config.yaml
num_hidden_layers: 9
hidden_size: 256
n_experts: 40
experts_per_token: 2
d_expert: 128
d_shared_expert: 0
hidden_act: "swiglu"
moe_layers: [1, 2, 3, 4, 5, 6, 7, 8]
router_score: "softmax"
normalize_top_k: false
routed_scale: 1.0
balance_loss: 0.000608
balance_bias: true
router_logit_norm: 2.0
router_bias: true
init_std_router: 0.0301
lr_router: 0.00111
num_attention_heads: 8
num_key_value_heads: 8
head_dim: 32
vocab_size: 16384
norm: "rmsnorm"
norm_place: "pre"
norm_eps: 1e-06
positions: "rope"
rope_theta: 10000.0
rope_fraction: 1.0
qk_norm: false
attn_scale: 0.177
tie_word_embeddings: false
parallel_block: false
init: "uniform"
init_std_qkv: 0.0265
init_std_o: 0.00626
init_std_up: 0.0265
init_std_down: 0.00377
init_mimetic: 0.5
optimizer: "muon"
learning_rate: 0.0103
lr_mult_down: 2.0
beta1: 0.9
lr_head: 0.00633
max_grad_norm: 2.0
warmup_steps: 200
schedule: "wsd"
decay_fraction: 1.0
decay_shape: "linear"
final_lr_fraction: 0.0
batch_tokens: 131072
max_seq_len: 256
doc_mask: false
train_tokens: 425000000
max_steps: 3243
dataset: "wikipedia_en"
Below are experts of layer 5 (counted from 0) of a mixture-of-experts language model. Rows are named router (the router's row for the expert), gate (a neuron's input weights, with its number), up (a neuron's input weights, with its number) and show model dimensions 0-255. Each number is 128 + 32 x the weight over its row's rms, rounded and kept within 0 to 255.
After each expert's rows: a language model's description of what the expert responds to. This comes from a sample of Wikipedia text that the model never trained on.

# expert 37
router [137 116  70 122 165 116 158 150 170 158 107 131 138  96 105 150 156 145 148 100 140 110 151 130  98 128  95  93 130 138 124  93  27 165 126 132 142 152 145  94 133 100 190  70 169 133 103 124 131 117 128  99 134 157  93 126 160 141 106  65 128 133 134 166 136 131 195 143 103 122 115 154 181 149 113 116 132 134  80 147 101 102 149  92 129  83 219 113 159  77 142 130 106 151 150 131 143  94  86 146  97 179  95 205 127 127 139 131 129 166  88  93 135  62 125  97 100  50 125 112 156 115 163 144 161 125 123 139  78 113  75  88 122 130 114 156 127 175 103 150 112 145  86 161 135 122 140 106  99 114 122 179 133 154  94 167 139  91  80 140 178 162 134 139 145 162 106  90 113 153 137  98 160  95 114 117 140 129 106 120 135 143 184 172 149  75  86 188 140 200  84  82 152  94 120 123 108  77 173 151 105  96 170  67  89  42 108 152 123 188 183  88  93 164 143 116 179 155  98  75 156 157  98 125  72 183 160  93 131 131  65 147 113  84  95 101 161  87 109 101 127 173  96 158 150  93 114  98 149 108  80 134  96  73 136 151]
gate0 [113  71  80 131  35 100 134  71 186 151 145  96 153  75 148  92 150 130 138  87 167 150 134 140  98 126 141 110 105 152 140  99  94 140 138 187 141 146  99 101 100 138 136 151  82 134 178 137 147 142 100  68  93  79 143 160  90 128 128 110 135 173  91 169 183 192 130  99 147 124 147 107 144 133  95  98 121 141 161 133 110 188 149  96  78 197 149 152  83 139 173 124 117 114 124 136 148 141  89 118 112 162 125 122 110 106 165  94 111 154 174  83 133 119  71 112 141 152 138 145 126  87 102  90  81 128 129 116  72 176 115  79 132 135 145  90  64 206 110 172 129  98 146 107 100 186 120 130 198 119 107 134 130 137  96 125 110 112 133 155 134 140 117 130 104 173 101 184 145 136  68 125 112 117  94 121 143 143 154 134 116 124  84  78  98 101 148 185 165 148 116 117 131 134 141 152 176 110  91 147 126 110 139  41 126 117 153 181 165  70 115 139 139 137 178 209 154  44  95  80 133  98 125 127 105 104  58  79 132 106 128 163 162  80 145 123 161  93 140 103 185 150 119 114 192 145 100  83 162 201 118 154 131 161 118 103]
up0 [160 142 135 168 156  79 121 147 169 138 130 100 100 148 163 132 148 108 131  96 156 129 156  71 128 151  98 147 133 100 153 120 160 149 148 191 121 201 136 101  86 134 158 114 181 168 138 120 196 108 182  62  83 164 111 140 142 131 133  97 138 159 168 158 133 212 113 105 134 173 155 152 172 158 154 130 128 175 147 137 144 153 136  85 158 149 123 131 115 147 101  81  98 188 166 167 136 165 101 103  98 114 111 137 104 112 108 126 122 151 101 174 113  77  46  90 135 151 176  95 118  83 182 124 113  63  87  98 146  92 134 146 104 125  54  77 108 145 174 142 172 105 123  97 164 138  91 141 163 159  65 137 151 211 129 109 164 126 175 150 139 172 144 128  98  86 182 174  98  72  89 151 115 150 123  63 173 145 121  74 139 173  56 138 125 111 194 173 141 105 135 113 149 138 113 138  84 121 203 175 117 146 158 134  76 137 125 122 176 123 129  84  84 136 130 132 155 104  79 124 102 131 177 148 129  93  93 126 138 127 125 119  88 156 113 125 139 124  92 142 161 144 102 110 147 169 114  78 195 117 132 170 121 112 126 191]
It responds to: Romance particles, list commas

# expert 39
router [143 130  98 125 119 115  94 151 131 155 116 124 109 157 117 124  96 134 110  81 169 156 163 128  79 104 149 198 123  69 166 148 191  81  86 121 142  75 108 138  63 133  98 176 143 151  76 102 138 167 156  74  81  78  97 140 114 138 163 138 106 140 111 110 136 113 124 137 144 156 166 171 128 139 149 116  78 139 166 160  54 114  91 160 127 163 167 168 170 108 122 118 161  87 184 169  94 123 158  98  99  63  88 154 106 129 138 174 123  88  99 130 153 156 152 148 107 114 121 160 162 121 129 119 118  62 123 147 108 114  93 111  64 124 109 125  81 134 121 142 154 156 129 110 164 136  93 105 207 124 189 130 161 168 164  57 118 109 200  84 109  79 132 128 111 144 137 116 133 140 113 150 146 162  50 142 158 127 165 145 150 108  86  92 126 160 107 132 133 105 140  79 187  81 184 186 163  68 109 107 135 123 117 171 153 153 103 162 152  71 135  49 161  97 113 146 209 131 172 145 138  97 191 151  83 128 109 130 102 140 180 146 121 135 103 102  85 121 131  89 148 151  83  51  98 128 129 120 108 137 137  80 149 136  86 146]
gate0 [132 142 135 158 157 122 116 134 161 180  96 143  93 140 120 166 103 161 144  78  59 208 129 129  51 119 121 126  93 158 191 144  95  88  92 169  88 140  88  95 108  80 151  78 138 112 125 125 160 109 113 152  89 129 146  87  61 138  94 149 139  99 151 172 181 152 181 164 138 174 122 125  82 180 162 142 103 117  88 181 146 124 177 140 172 101  78 171 138 134  96 135 151  79  91 173 124 145 137 135  96 129  78 143  94 121 150 103 120 111 170  91  88 113  77 131 162 107 118 146 155 126 138 117 152 135 137 153 127 162  68 151 119 221 155 168 100 139 130  77 123 141 125 140 157 161  70 125 133  97 122 180 120 126 116 136 129 185 135 126 120 132 146 115 125  85 148 156 145 174 158 138 198 100 123 160 160 112  86  93 137 126 103 103 132  63 122 132 121 136 108 145  91  88 137  85  62  94 121 206 150 113 118 120 157 133 108 120  93 212  76  99  83 157 106 100 133 100 189 111 167 160 101  96 142  75 142  55 131  73 163 145  97 212 129 107 129 119 112 120 158 112  74 167 116 129 164 156 119 137 132 111 158 112 183 136]
up0 [ 94 144 124 121 123 169 166 123  64 144 129  93 169  99 157 160 101 133 171 131 114 111  57 121 185 162 135 145 116 159  80 142 128 168 147 196  81  92  87 136 171 105 135 156 132 134  60 142 132 103 144 135 106 110 160 115  99 147 168 157 135 129  91 138  78  80 121  78 160  51 107 111 136 120 102  65 118 120 147 170 112 130 107 144  73 153 131 158 159  93 111  55 113 106 127 188  70 110 132 142 124 101 167 145 141 197  87  87 152 106 143 129 157 181 144 167 174  85  96 101 138 116  83  92 111 137 152 129 163 157  95  67 113 118 163 138 100 166 161 159  99 118 206 168 209 109 190  63 142 134 104  94 167 191 166 159 151 147 134 118 142  88 115 125 102 123 166 148 154 130 144 173 115 171 119 177 100 160 124 106 181  93 132 131 109 109  95 119 144  92 149 147  98 104 106 157 104 121 142 141 157  99 173 149 144 168 143 123  99 130 172 139 167 181 137  99 116 142 167 138 186 138 136 154 116 135 116 135  32 211 140 101 110 125  74 154 140 118 124 185 119 127 158 108 174 162 126  97  97 109 130 126 158 189 108 105]
It responds to: Word-initial fragments

# expert 26
router [159  94 123 143 110 101 107 152 107 128 142  98 166 116 165 119 116 104  83  71 158 113  95 147 102 175 124 104 115 130  93 208 133  82 147 170 129  92 138 106 163  97 139 133 103 145 117 182 132 111 124 163 138 175 161  86  92  67 170 125 142 149 112 160 154 139 129 158 122 128 151 110 139 165 147  66 102 139 115 123 141 141 146 173  60  62  70 131 168  65  94  87 173  81 144 127 171 107 119  97 103 161 147 127 143 133  74 144  91 164 109  79 147 155  97 114 151 201 122 133  65 180 200 119  93 188 151 157 160 111 162 140 138 127 168 124 107 114 156 149 119 198 111 107  65 138 187 134 134 184 149 170 149 117 107 126 113 164  80  87 132 127 173 154  59  71 168  55 127 123 120 144 161 116 111 134 121 156  46 125 101 129 142 113 171 159 145 159 125 123  99 161 192 153  85  76 109 131  79 112 136 102  89 145 100 117 176 134 132 179 147 146 124 124 171 119 117  97 189 147 129 122 149 156 173 161  73 191 123 105  95 146 115  76 138  92  94 130 139 160 134 132 134 134  89 109 176  87 135  83 136 182 139 162 166 111]
gate1 [157 142  68 112 142 142 138 126 102  72 139 112 104 105 194 133  93 177 106 125  93 195 167 146 149 143 138 131 147 130 121  79 156 114 112 125 143 143 132 102 125 181 153  72  78 116 105 129  96  46 105  96 105  96 186 125 166 135 167  99 143 122 123  60 197 139 181  91 103 111 103 185 176 139 184 112  96 113 194 151  82 163 115 143 120 202 147 119 109 137 167 170 171 125 112  64 148 137 109 107  98  91  98 115  70 167 110  91 145 117 187 111 107 194 131  74 213  89  82 104 135 171 123 150 112 101 152 165  91 127 152  92 144  88  81 105 127 164 119 148 109 153 147 120 102 128 147 164 163 114 114 118 113 127 138 118 116 108 207 128 168 177 128  90 173  79 157 138 177 141  85  82 110  72 131 145 135 127  96  48 105  83  84 151  85 139 124 160 148 173 115 196 109 120 120 167  94  99 113 128 110 110  91 138 118  87 105 115  79 198 114 158  97 113  98  72 110 136 127 112 189  85 153 151 127 110 125 175  99 132 129 113 132 120 117 132 110 130 102 136  85 141 101 155 119 140 127 118 126  98 140  80 120 128  74 144]
up1 [148 113 141 134 169 168 135  91 185  64 150  76 160 138 132  95 117 107 189 145 104 157 152 147 137 115 169 197 157 139 103 120 174 109 147 111 162  82 131 119 173 115  89 175 108  92 111 116  69 159  79 178 118 185 122 123 140  81 126 107  78 141  54 141 108 145 145 123 130 130 143 160 105 147 175 156 133 210  87 155 169  69 115 103 142  73  77 137  88 184 113  74 167 151 115 111  75  36 101  79 130 117 166 133  75 132 139 121  83 161 126 132  97 126 160  92  81  75 155 141 111 108  54  77 101 158  83 168 147 146 204 131  79 196 108 179 176  98 124 144 140 122 164 137 129 106 107 157 125 149 167 125  99 135 137 137 137 108 156 140 128 116 163 112 171 148 173 133 164 178 119 158  96  73 151 128 122 225 114  85 116 157  84 134 143  99 119 167 143  95 126 117 115 111 117 119 115 149 127 130 129 149 137 141 119 108  57 160  88 111 151 161 127 152 107 130  85 100 156 120 110 166 161 127 136 145 162 153 138 124 155  92 105 135 142 134 133 137 144 126 127 170 139  82 195 117 125  77 171  69 108  89 125 107 148 167]
It responds to: Heading and title endings

# expert 16
router [195  71 115 146 160  96  64  88 160 145 140 139 107 136 115 109 181  81  49  78 107 105 109 169 209 142 134 131 122 106  99 178 146  77 131 176 142 114 128 120 105 118 110  51 146 172 140 117  95 162 128  77  88 114 119 121 133 147 148 159 148  91  98 135 207 126 122 104 127  96 107 106 116 117 155 178 152 103 157 125 117 124 145 139  56 136  64 123 139 112 160  98 185 158 141 142 125 182  99 103  86 163 154 127 117  89  30 145 141 160 138 136 139  67 159 123 130 158 132 121  32 170 132 151 142 129  60 118 174  99 132 134  98 159 131 177 109 139 122 142 171 175 134 171 131 130 139 123 155 153 137 138 142 196 176  97 163 119 109 131 173 158  96 156 114  90 131  86 162 118 124 107 176  74 138 129 140 155 123  79 125 117 136 125 147 121 161  86 122 103 126 167 153 118  97 142 142 138 101 115 120  76 124 131 110  51 164 124 115 188  96 185 159 107 152 116 170 129 152 154 126 105 170 206  59 177 119 126  94 130  90  91 111 111 123 108 105 129 121 104 107 136 165 116 147  71 203 140 155  65 158 147 131 119 128 131]
gate1 [144 101 136 114 134  84 146  83  95 108 103 138 148  80 140 164  71 120 143 146 119 122 140 127 103 155 117 132 123 145  92 173  76 100 160 113 107  91 131  99 126 159 167 132 162 156 111  94  65 181 137 192  98 172 133 114 125 126 109 201 102 118 143 185 177 119 148  49  86 148 179  87 141 145 110  85 143 114 128 155 185 141 173 101 120 149 164 120 140 145  72 213 124 123 115 163  95 183 142 197 164 101  91 173 113  88 140  76 191 100 128 154  87 141 142 180 145  84  84 123 154  79 130 127 178 101 127 100 159 131 156 168 135  83  96 142  91 152  68 138 133 152 136 139 130 123 165 105 113 143 115 159  91 103  88 109 137 153  73 125 135 124 122 102 172 148 133 132  81 133  68  85 109  91 135 102 126  97 109 182 161  91 146 176 170 135 120  97  86 190 103 134  94  88 129  93 109 151 132 157  83 108 104 118 147 116 156 128 110  95 182 193 146  88 115 156 100 163  91 149 129  74 131  92 111  96  78 125 137 129 106 107 137 167 111 108 131  75 167 112  77 113 156  69 183 173 151 105  99  54 112 144 125 119 183  74]
up1 [ 85 129  79  91  94 135  99 189 158  65 114  72 121 147 111  76  91 114 121 153 132  96 140 111 143 170  74 205 136 114 137 140 116  86 189 123 170 180 160 164 171 135 121 126 183  87 146 133 114  80 136 142 122  30 151 153 143 123 192 118 119  79 104 126 152 134 145 122 139 127 119  98 128 116 149  96 112 138 105 137  86  92 163 122 137 194 102 143 121  87 120 176 111 142  98 195  83  75 167 145 133 123 153  65 140 194 139 135 118 115 144  76 153 111 164 129 106 117 145 174 146 141 126 137 107 147 113 128 100 134 206  62 144 106 121 190 138 118 141 118 166 139 154 117 160 113 161 151 151  67 104 142 175 155 152 130 115 116 135 129 168 114 111  65 163 111 130 143  96 120 128 189 166 113  65 149 102 140 137 126 109 142 144 149 157 170 129  70 180 151  72 172  84 188 127 136 146 119 123  76 102 170 145 118 101 142 175  93 110 166 125 164 165  95 131 104  92 179 139 152 114 164 207 147  71 110  61  56 108  92 118 140 152 139 146 132  93 125 136 156 131 137  62 144  95 143  57 112 105 139 124 105  82 130 117 119]
It responds to: Plural noun endings

# expert 33
router [131 142 122 105 155 118 133 124 149 134  97 122  58  81 169 140 135 112  92 154  71 162 127 149 108 165 119 112 127 180 144  95 105 148 131 177  96 140 136 131 121  97 113 114 116 109 120 104 186 113  83  99 109 118  92  87 135  88 106  80 113 115 136 105 133 143 153 156  96 105 148 115 178 108 139 137  71 138 126 107 168 133 171 129 163 114  96  99 193 176 106  68  58 134  66 151 111 101 177 178 132 134 147 177 108  94 177  93 133 141 106 154 144  71 120  53 151 116 113 137 139 115 169  87 118 109  81 104  61 126 102 127  64 133 117  83  98 130  60 155 105 125 120  89 127 108 193 146  68  67 105  95 132 118  70 122 113 105 207  76 125 140 163 104 132 155 114 149 142 156 169 136 125 152 158 113 157 192 140 112 179 130 163 142 142 103 167  90  89 117 146 142  90 142 118 114 153 148 157 137 137 137 116 175  90  92  94  86 144 155  47 168  81 105  67 152 176 156 165 141 162 101 115  88 175 100 117  86 132  84 124 181  94 179  79 148 150  98 174 156 194  88  97 151 118 149 120 137 151 180  90 142 146 151  69 146]
gate0 [131 178 103 116  48 143 175  73 156 126 167  73 148 135 115 154 103 155  79  92 130  59 106 109 154 155 123 178 134  77 101 126 128 151 165 102 104 137 120 136  74 113  81 149 105 148 104 100  83 151 114 123 104  85 120 148 134 125 124 125  61 175 178 144 107 123 121 104 165 156 157 145 130 103  87 145 157 106  55 147 104 154 147  90 158 164 130  84 120 101 166 124 120 125 119 131 202  95 138 155 106  89 109  99 128 150 166  86 138 172  57 182  95 191 161 101 102 108 117  86 110 110 141 159  87 196 143  86 124 174  77 116 174  96 109 154 132 136 130 124  83  76 122 117 186 114  81 105 174  99 142 104 116 141 176 115 104 145 155 172 123  81 152 127 178 122 122 127 162 156 124 151  85  65 175  75 109  85  80 124 156  86 101 153  91 187 161 135 183 126 173 126 141  96  74  92 102  83 159 135 128  84 142  95 146 119 112  99  91 133 135 123 169 167 132 113 108 121 122 119  99  79  84 107 180 134  93 194 113  66  72 146 122 150 100 129 156  84 176 112  91  99  93 127 125 143 199 165 121 127 120 138 123  92 120 140]
up0 [ 58 139 120 124 155 148 181  84  92 172 153 125 172  97 144 153 160 139 145 125 101 134 156 121 105  86 169 100 151 107 112 182  84 160 127  65  82 110 149  98 133 118 163 131 167  77 122  88 122 100 123 125  69 108 114 114  85 142 139 113  73  84 133 161 153 125 143 187 119  91 143 115  85 170  92 104 130 175  76 116  64 105 153 128  94 174 168 141 133  73  88  97  88 100 138 134  96 170  58  76 187  95 186 129 162 213 133  90 107 122 171 132 143  93 126  98 169 186 129 149 135 123 129 119 136  90 126 114 108 129  64 141 126 124 105  95 120 158 106 156 153 147  86 102 115 141 148 216  70 149 147 175  76 133 169 117  91 141 117 148 118 149 126 148 130 108 105 163 119 176  83 116 138 178 146 124  91 101 140 141 183 139 116 147 139 106 132  98 176 123 108 114 119 114 108  81 109 110 157  94 165 123 141 121  73 125  60 100  94  70 193 130 177 144 128 197 202 121 116 125 124 166 108 116 161  88 125 105 142 138 132 130  84  92 147 124 147 168  98 168 149  67 139 162  98 190 187 130 136 165  90  90 111 133 122  93]
It responds to: Locative in preposition

# expert 9
router [138 118 106 150 177 107 120 172 169 184 160 118 146 175 148 112 205 190 125 139 157 136 173 110 108 111 170 108 133 149 121 120 172 137 154 154 156  98 146 118 147 146 142 128 164  98  68 170 135 163  98 176 134 209 106  77 138  86 137 173 174 165 157 110 179 160 110 144 108  85  99 128 146 159 144  67 175 128  95 169 126 120  68 172  77 115 114  97  79 137 159  99  94 152  80 129 139  93 147 100 164 185 127  67 116 165 158 122 198 121 109 125 135 114 120 112 151 171 142 113 145  93 118 144 145  56 116  68 126 176 129 109 113 105 160 133 187 177  88  83  78 148 144 165 130 102 140 116 154  65  55 141 144 128 145 108 114 114 113 109 119 138 123 138 150 145  89 131 136  98 147 126 126 176 109 144 145  76 176 139 150 198 158 130  88 152 127  75 113 161 108 111 124  61 145 104  75 127 130 117 127 149 192 135 133  93 160 115 170 130 166 108 163  95 172 133 187 168 114 154 189 116 173 186 101 116  90  83 119 112  73 106 130 107  77 105 169 113  84 118 107 101 155 128 136 163 128 144  89 133 104  89  67 175  98 120]
gate1 [138 101 101 135 183 144 169 130 113 124 117 102 116 158 155 157 142  64 147 139 160 128 112 153 117 151 178 140 140 118 173 163 110  84 119 134  83 128 201  70 110 124 177 143  96  79 200 100  97  84 159  89  69 166 143  87 118 101  81  99 112 121 193 137 102  89  70 145 160 124  93 104 165 122  83 116 115 145 125 131  99 173  74 173 181 152 110 164 137 183 158 155 177 159 150 105 138 142  90 134 133 124 118 158  95 185  86 115 187 131 136 154 136 108 117 170 187  95 124 122 144 125 171 123  98 137 189 110 131 166 141 153 112 131 148 114 105 167 158 149  96 130  84  96 127 126 134 112 159 221 123 148 161 112 149 155  67 145 111 134 108 108 121 150 121 105 114 133 242 140  89 150 119 142 142 121 179 150 172  95 135 169 149 106 126 190 116 110 126 168 100 112 121 148 182 143 118 146 138  72 131 177 125 141 153 121 109 180 128 129 126 173 117 139  93 103 123   2 105 144 171 192  97 152 104 105 107 125 147 158 123 120 112 131 165 152 156  79 129 132 147  97 135 163 149 127 114 153  58 145 208 115  74 140 128 117]
up1 [124 107  96 150 129 197  90 105 123 187 145  99 161  99  95  89 190 117 105 117 165 154  78 176 159 132 102 141 105  69 170 183 131 136  82 156 113 117  77 143 132 121 115  94 127 133 128 123 154 110 114 169  55 110 114 126 149  69  58 192 160 136 142 130 142 217  88 177  66 132 172  60 140  93  94 156  88 109 203 109  92 140  95  94 118 163  99 100 101 131 124  47  85 180 125  62  81  98 117  99 134 142  58 104 125 146 187 122  93  88 132 107 163 121 120 138 147  87 122 148 164 107 112  72  94 136 103 114 172  89 134 124  94 140 153 108 150  94 147 185 112 179 129  84 131 130 114 181  87 116 183 138 172 160 125 145 130 103 124 141 128 163  52 161 124 168 169 134  79 146 144  98 109  76 143 166 141 121 118 105 146 157 128 134 157 111 157 178 147 113 147 156 130 167 114  70 120 119  93 141  69 124  80 149 114  98 167 118 119 103  92 112 145 122 136 131 134 111 121 151 120 160 168 180 147 151  96 121 148 169  92 142 142 117 168 180 161  77 122 163 127 112  88 186 157 113 137 107 105 123 137 136  99  91 154 162]
It responds to: Colons in infobox fields

# expert 36
router [137  94 105 142 140 115 139 143 163 127 163 116 104 111 126 166 146  69 151 127 119 157 173  86 123 142 141 161  97 127 135 132 167 188 178  83 149 149 128  46  65  85 131 181 151 128 178 148 102 118 158 113 139 121 100 137 125 123 177  86  86 139 117 119  98  90  83 147 102 100 122 189 127 148 131 124 110 139 122  80 128 159 155 101 196 163 148 137  57  89 140 108 119 156 140 108 150 175 145 151 101 176  79 125 196 152 126  94  75 123 148 121  78 134 115 206 142 100 126 148 109  92  91 146 102  83  97 136 109 131 107  91  77 190 113 170  70 146  90 133 129  63 167 204 186 137 148 157 129  81 128 164 113 174 143 161 174 114 128 183 175 109 131 115 157  99 135 116 113 123 158 135  90 141 115 161 111 156 176 148 146 183  92  46 128 188  98 132 121 198 155  90 130 172 154 153 102 120 159 114 139  96  77 147 120 157 189 151 143  33 105  75 129 128 103 147 124  83 130 132 137 105 122 140  91  65 101 100 149 136  93 113 130 183 185 157 110 157 137 130  66 126 141 109 100 112 148 124 113 132 159  85 170 119 121 109]
gate0 [178 113  73 189 177 107 213 110  98  90  97 136 162  75 127 131 120 130 163 163 108 145 151 116 113 133 118  99 137  90 140 126 149 118 133 102  95 119 114 115  98 152 115  97 134 114 123 169 116 150 115 170 110 105 153  88  89 149 112 141 177 186 143 123  96  92 134 175  93 130 150 152 131 107 176  85 167 155  94 167 134 167 149 146  50 142 112 111 125 136 192 140 124 149 101  96 160 133  90 112 108 171 157 106 164 140 147 165 128 122  40 153 129 147  80  56  79 132 148  92 127  87 135 139  90 149 152 135 162  45 133 114 106 156 139 145 148 204 138 116  46 156 142 167 161 129 174 140 101 178 105 120 190 126 163 171 137 106  94 159 130 180 113 138 177 186 119 147 105 145 152 102  92 113 149  79  84 132 117 160 117 171 171 108 115 170 127 138 114 157  97 115 180 141 118 142  85 140 159 128 143 192 119 109 143  84 158 158 129 116  93 162 115  74  38  48  98 129 133  87  83 175 136 106 121 121 150 147 149 146 118  79 164 121  88 116 141 103  93 205 145 121 149 158 105 138  99 141 100 175  54 166 135 140 154 141]
up0 [104 134 108 155 119 111  17 126 133  97 140  89 111 144 101 154 164  52  98 148 113 143 133  98  90 145  91 108 141 175 117  77 191 149  81 131 105 129 191 131 123 115 138  74 149 128 134  50 142 169  98  92 150 136 104  78 108 113 153 149 210 167  97  79 124  94 121 163 114  80  67 113 128 194 110  78 109 150 125 106 119 146 124 144 129 151 139 159 118 121  76 142 144 142 121 150 142 149  98  52 180 180 135  96 119 113 153 156 161 140 151 105 128 140  65 142 103 159 128 181 191 131 126  90 150  73 119 148 125 151 154 138 115  79 105 118 125  86 146  88 118 132 159 125 154 139 155 144  93 115 141 170  93 141 107  33 152 122  97 104 155  78 143 153 118 120 188 100 119 182  98 210 136  56 106  94 142 151 176 204 141 130 131  94  99 140 136  82 189 188 137 138 120  91 133 133 171 114 133 132 142 149 126 113 180 148 174 141  86 180  89 108 137 119 132 100 109 106 109 115 111 141 146 113 107 132 143 166  93 159 129 123 169  68 103 101 127 106 174 183  81 141 177 159 150 138 102 149 112 118 100 101 176 114  98 145]
It responds to: Name-initial fragments

# expert 28
router [112  96 141 161 140 175 147 171 105 121 107 109 110  91  98 133  82 116  64 151 142 113 128 150  88 156 120  76 140 117 136  97  87 102 101 159  80 163 109 152 152 167 140  80 147 115 184 104  84  42  82  97 109 131 112 105 168  80 149  96  93 128 137 154 118 156 214 139 116 102 154 134 154 113 161 106  64 130 100 122  81 128 168  68 129 122 128 155 160  80 171 145 129 130  72 130 139 109  95 148  73 170 138 195 160  94  91 143 127 194 149  86 140 100 115  63  63 131 134 157 205 159 106 120 144 199 135  96 113 128 130 111 107 157 186 101 157 141 104  97 104 174  97  95  90  94 169 192  61 145 103 134 129 111  78 104 113  72 158 115  90 118 132 130 155 156 144 105  89 120 142 100 174  74  82 161  99  79 148 112 153 139 117 211 126  57 141 165 204 171 101 185 149  97 100 146 129 142 111 134 150 137 123  76 128 123 119 135  95 140 122 147 161 130 121  89 125 137 156 100 130 132 169 133  95 156 119 105 136 167 172 144 128  96  84 122 154 158  74 114  90 128 141 123 134 126  93 140  99 134 126 110 116 127 209 111]
gate0 [158 107 129 134  66  81 130 148 140 129 168 118 151 174 107 133 123 134  83  84 103 103 161 123 154 148 109 124 197  64 121 171 176 111 131 113  78 229  97  90 188 100 140 149 147 158 146 150 168 141 148 153 107 105 170 110 114 123 100  78  94  79 159 117 145 125 143 129 182 174 165 121  97 115 111 119 199 133 123  70  81 113 128  99 111 182 102  89 125 159 141  88 117 147 107 191 140 132  91  84  65  70 165 116 132  37 198 123 142 120 112 128 142 200 179 152 141 126 128 115  89 136 152 131 119 134 160 108 122 208  73 131 150 188 125 181 141 157 134 142 127  90 135  84 188 136 122  77 161 151 125 123 127 132  93 168  72  87 123 140 122  99 157 131 106 124 151 125 128 152  85 133 119 111 107 101 121 130  81 110 105 160 106 114 115 138  56 131 122 175  48 149 180 124 144 126  99 210  90  89 170 145 150 135 148 119 147 147 125 181 182 101 154 115 148 156 124 103 128 150 109  76 131 201 143 136 137  82 106 120  82 183 119 118  98 207 141 132 105 143  87 122 115 125 111 121 111 126 103 136 123 129  91 114 132 127]
up0 [131  77  84 137 165 128  71 110 129  84  74 171 102 149 104  72 145 111 139  51 131 137 135 146  97 167 172 152 128  75 108 158  70 105 129 167  96 144  99 125 215 133 144  97 127 144 131 119 190  91  96 129 106 115 101 123 107 103 107  99 171 132 149 117  77 120 144  76 161 150 116  72  91 108  58 134 128 135 138 129 118 132 102  55 121 154 122 156 120 165 185 118 114 135 125 132 193 146 134  64 126 123  71 110  50  47 114 109  97 141 132 112 129  97 145 143 147 151 136 159 103  98 140 185 124 136 162 186 119 174 125 120 180 187 116 129 134 147 140 158 115  93 102  50 131 119 151  83 148 139 103 158 101 118 147 106 136 131 127  68 133 150 108 114 120 157 134 129 126 167 111 123 117 108 188 143 151 189  56 132  78  78 160 154 144  80 124 135 185 133  83 103  88  97 128 124  78 155 162  57 159 207 163 111 142 154  80 175  64 164 151 136 118  99 120 140 132 133  84 144 150 141 134 136 120 140  95 172 142 144  71 163 171 157 185 150 153 125 157 167 155 124  76  96 147 169 182 113 138 134 138 107 128 114 123 104]
It responds to: Conjunctions and suffixes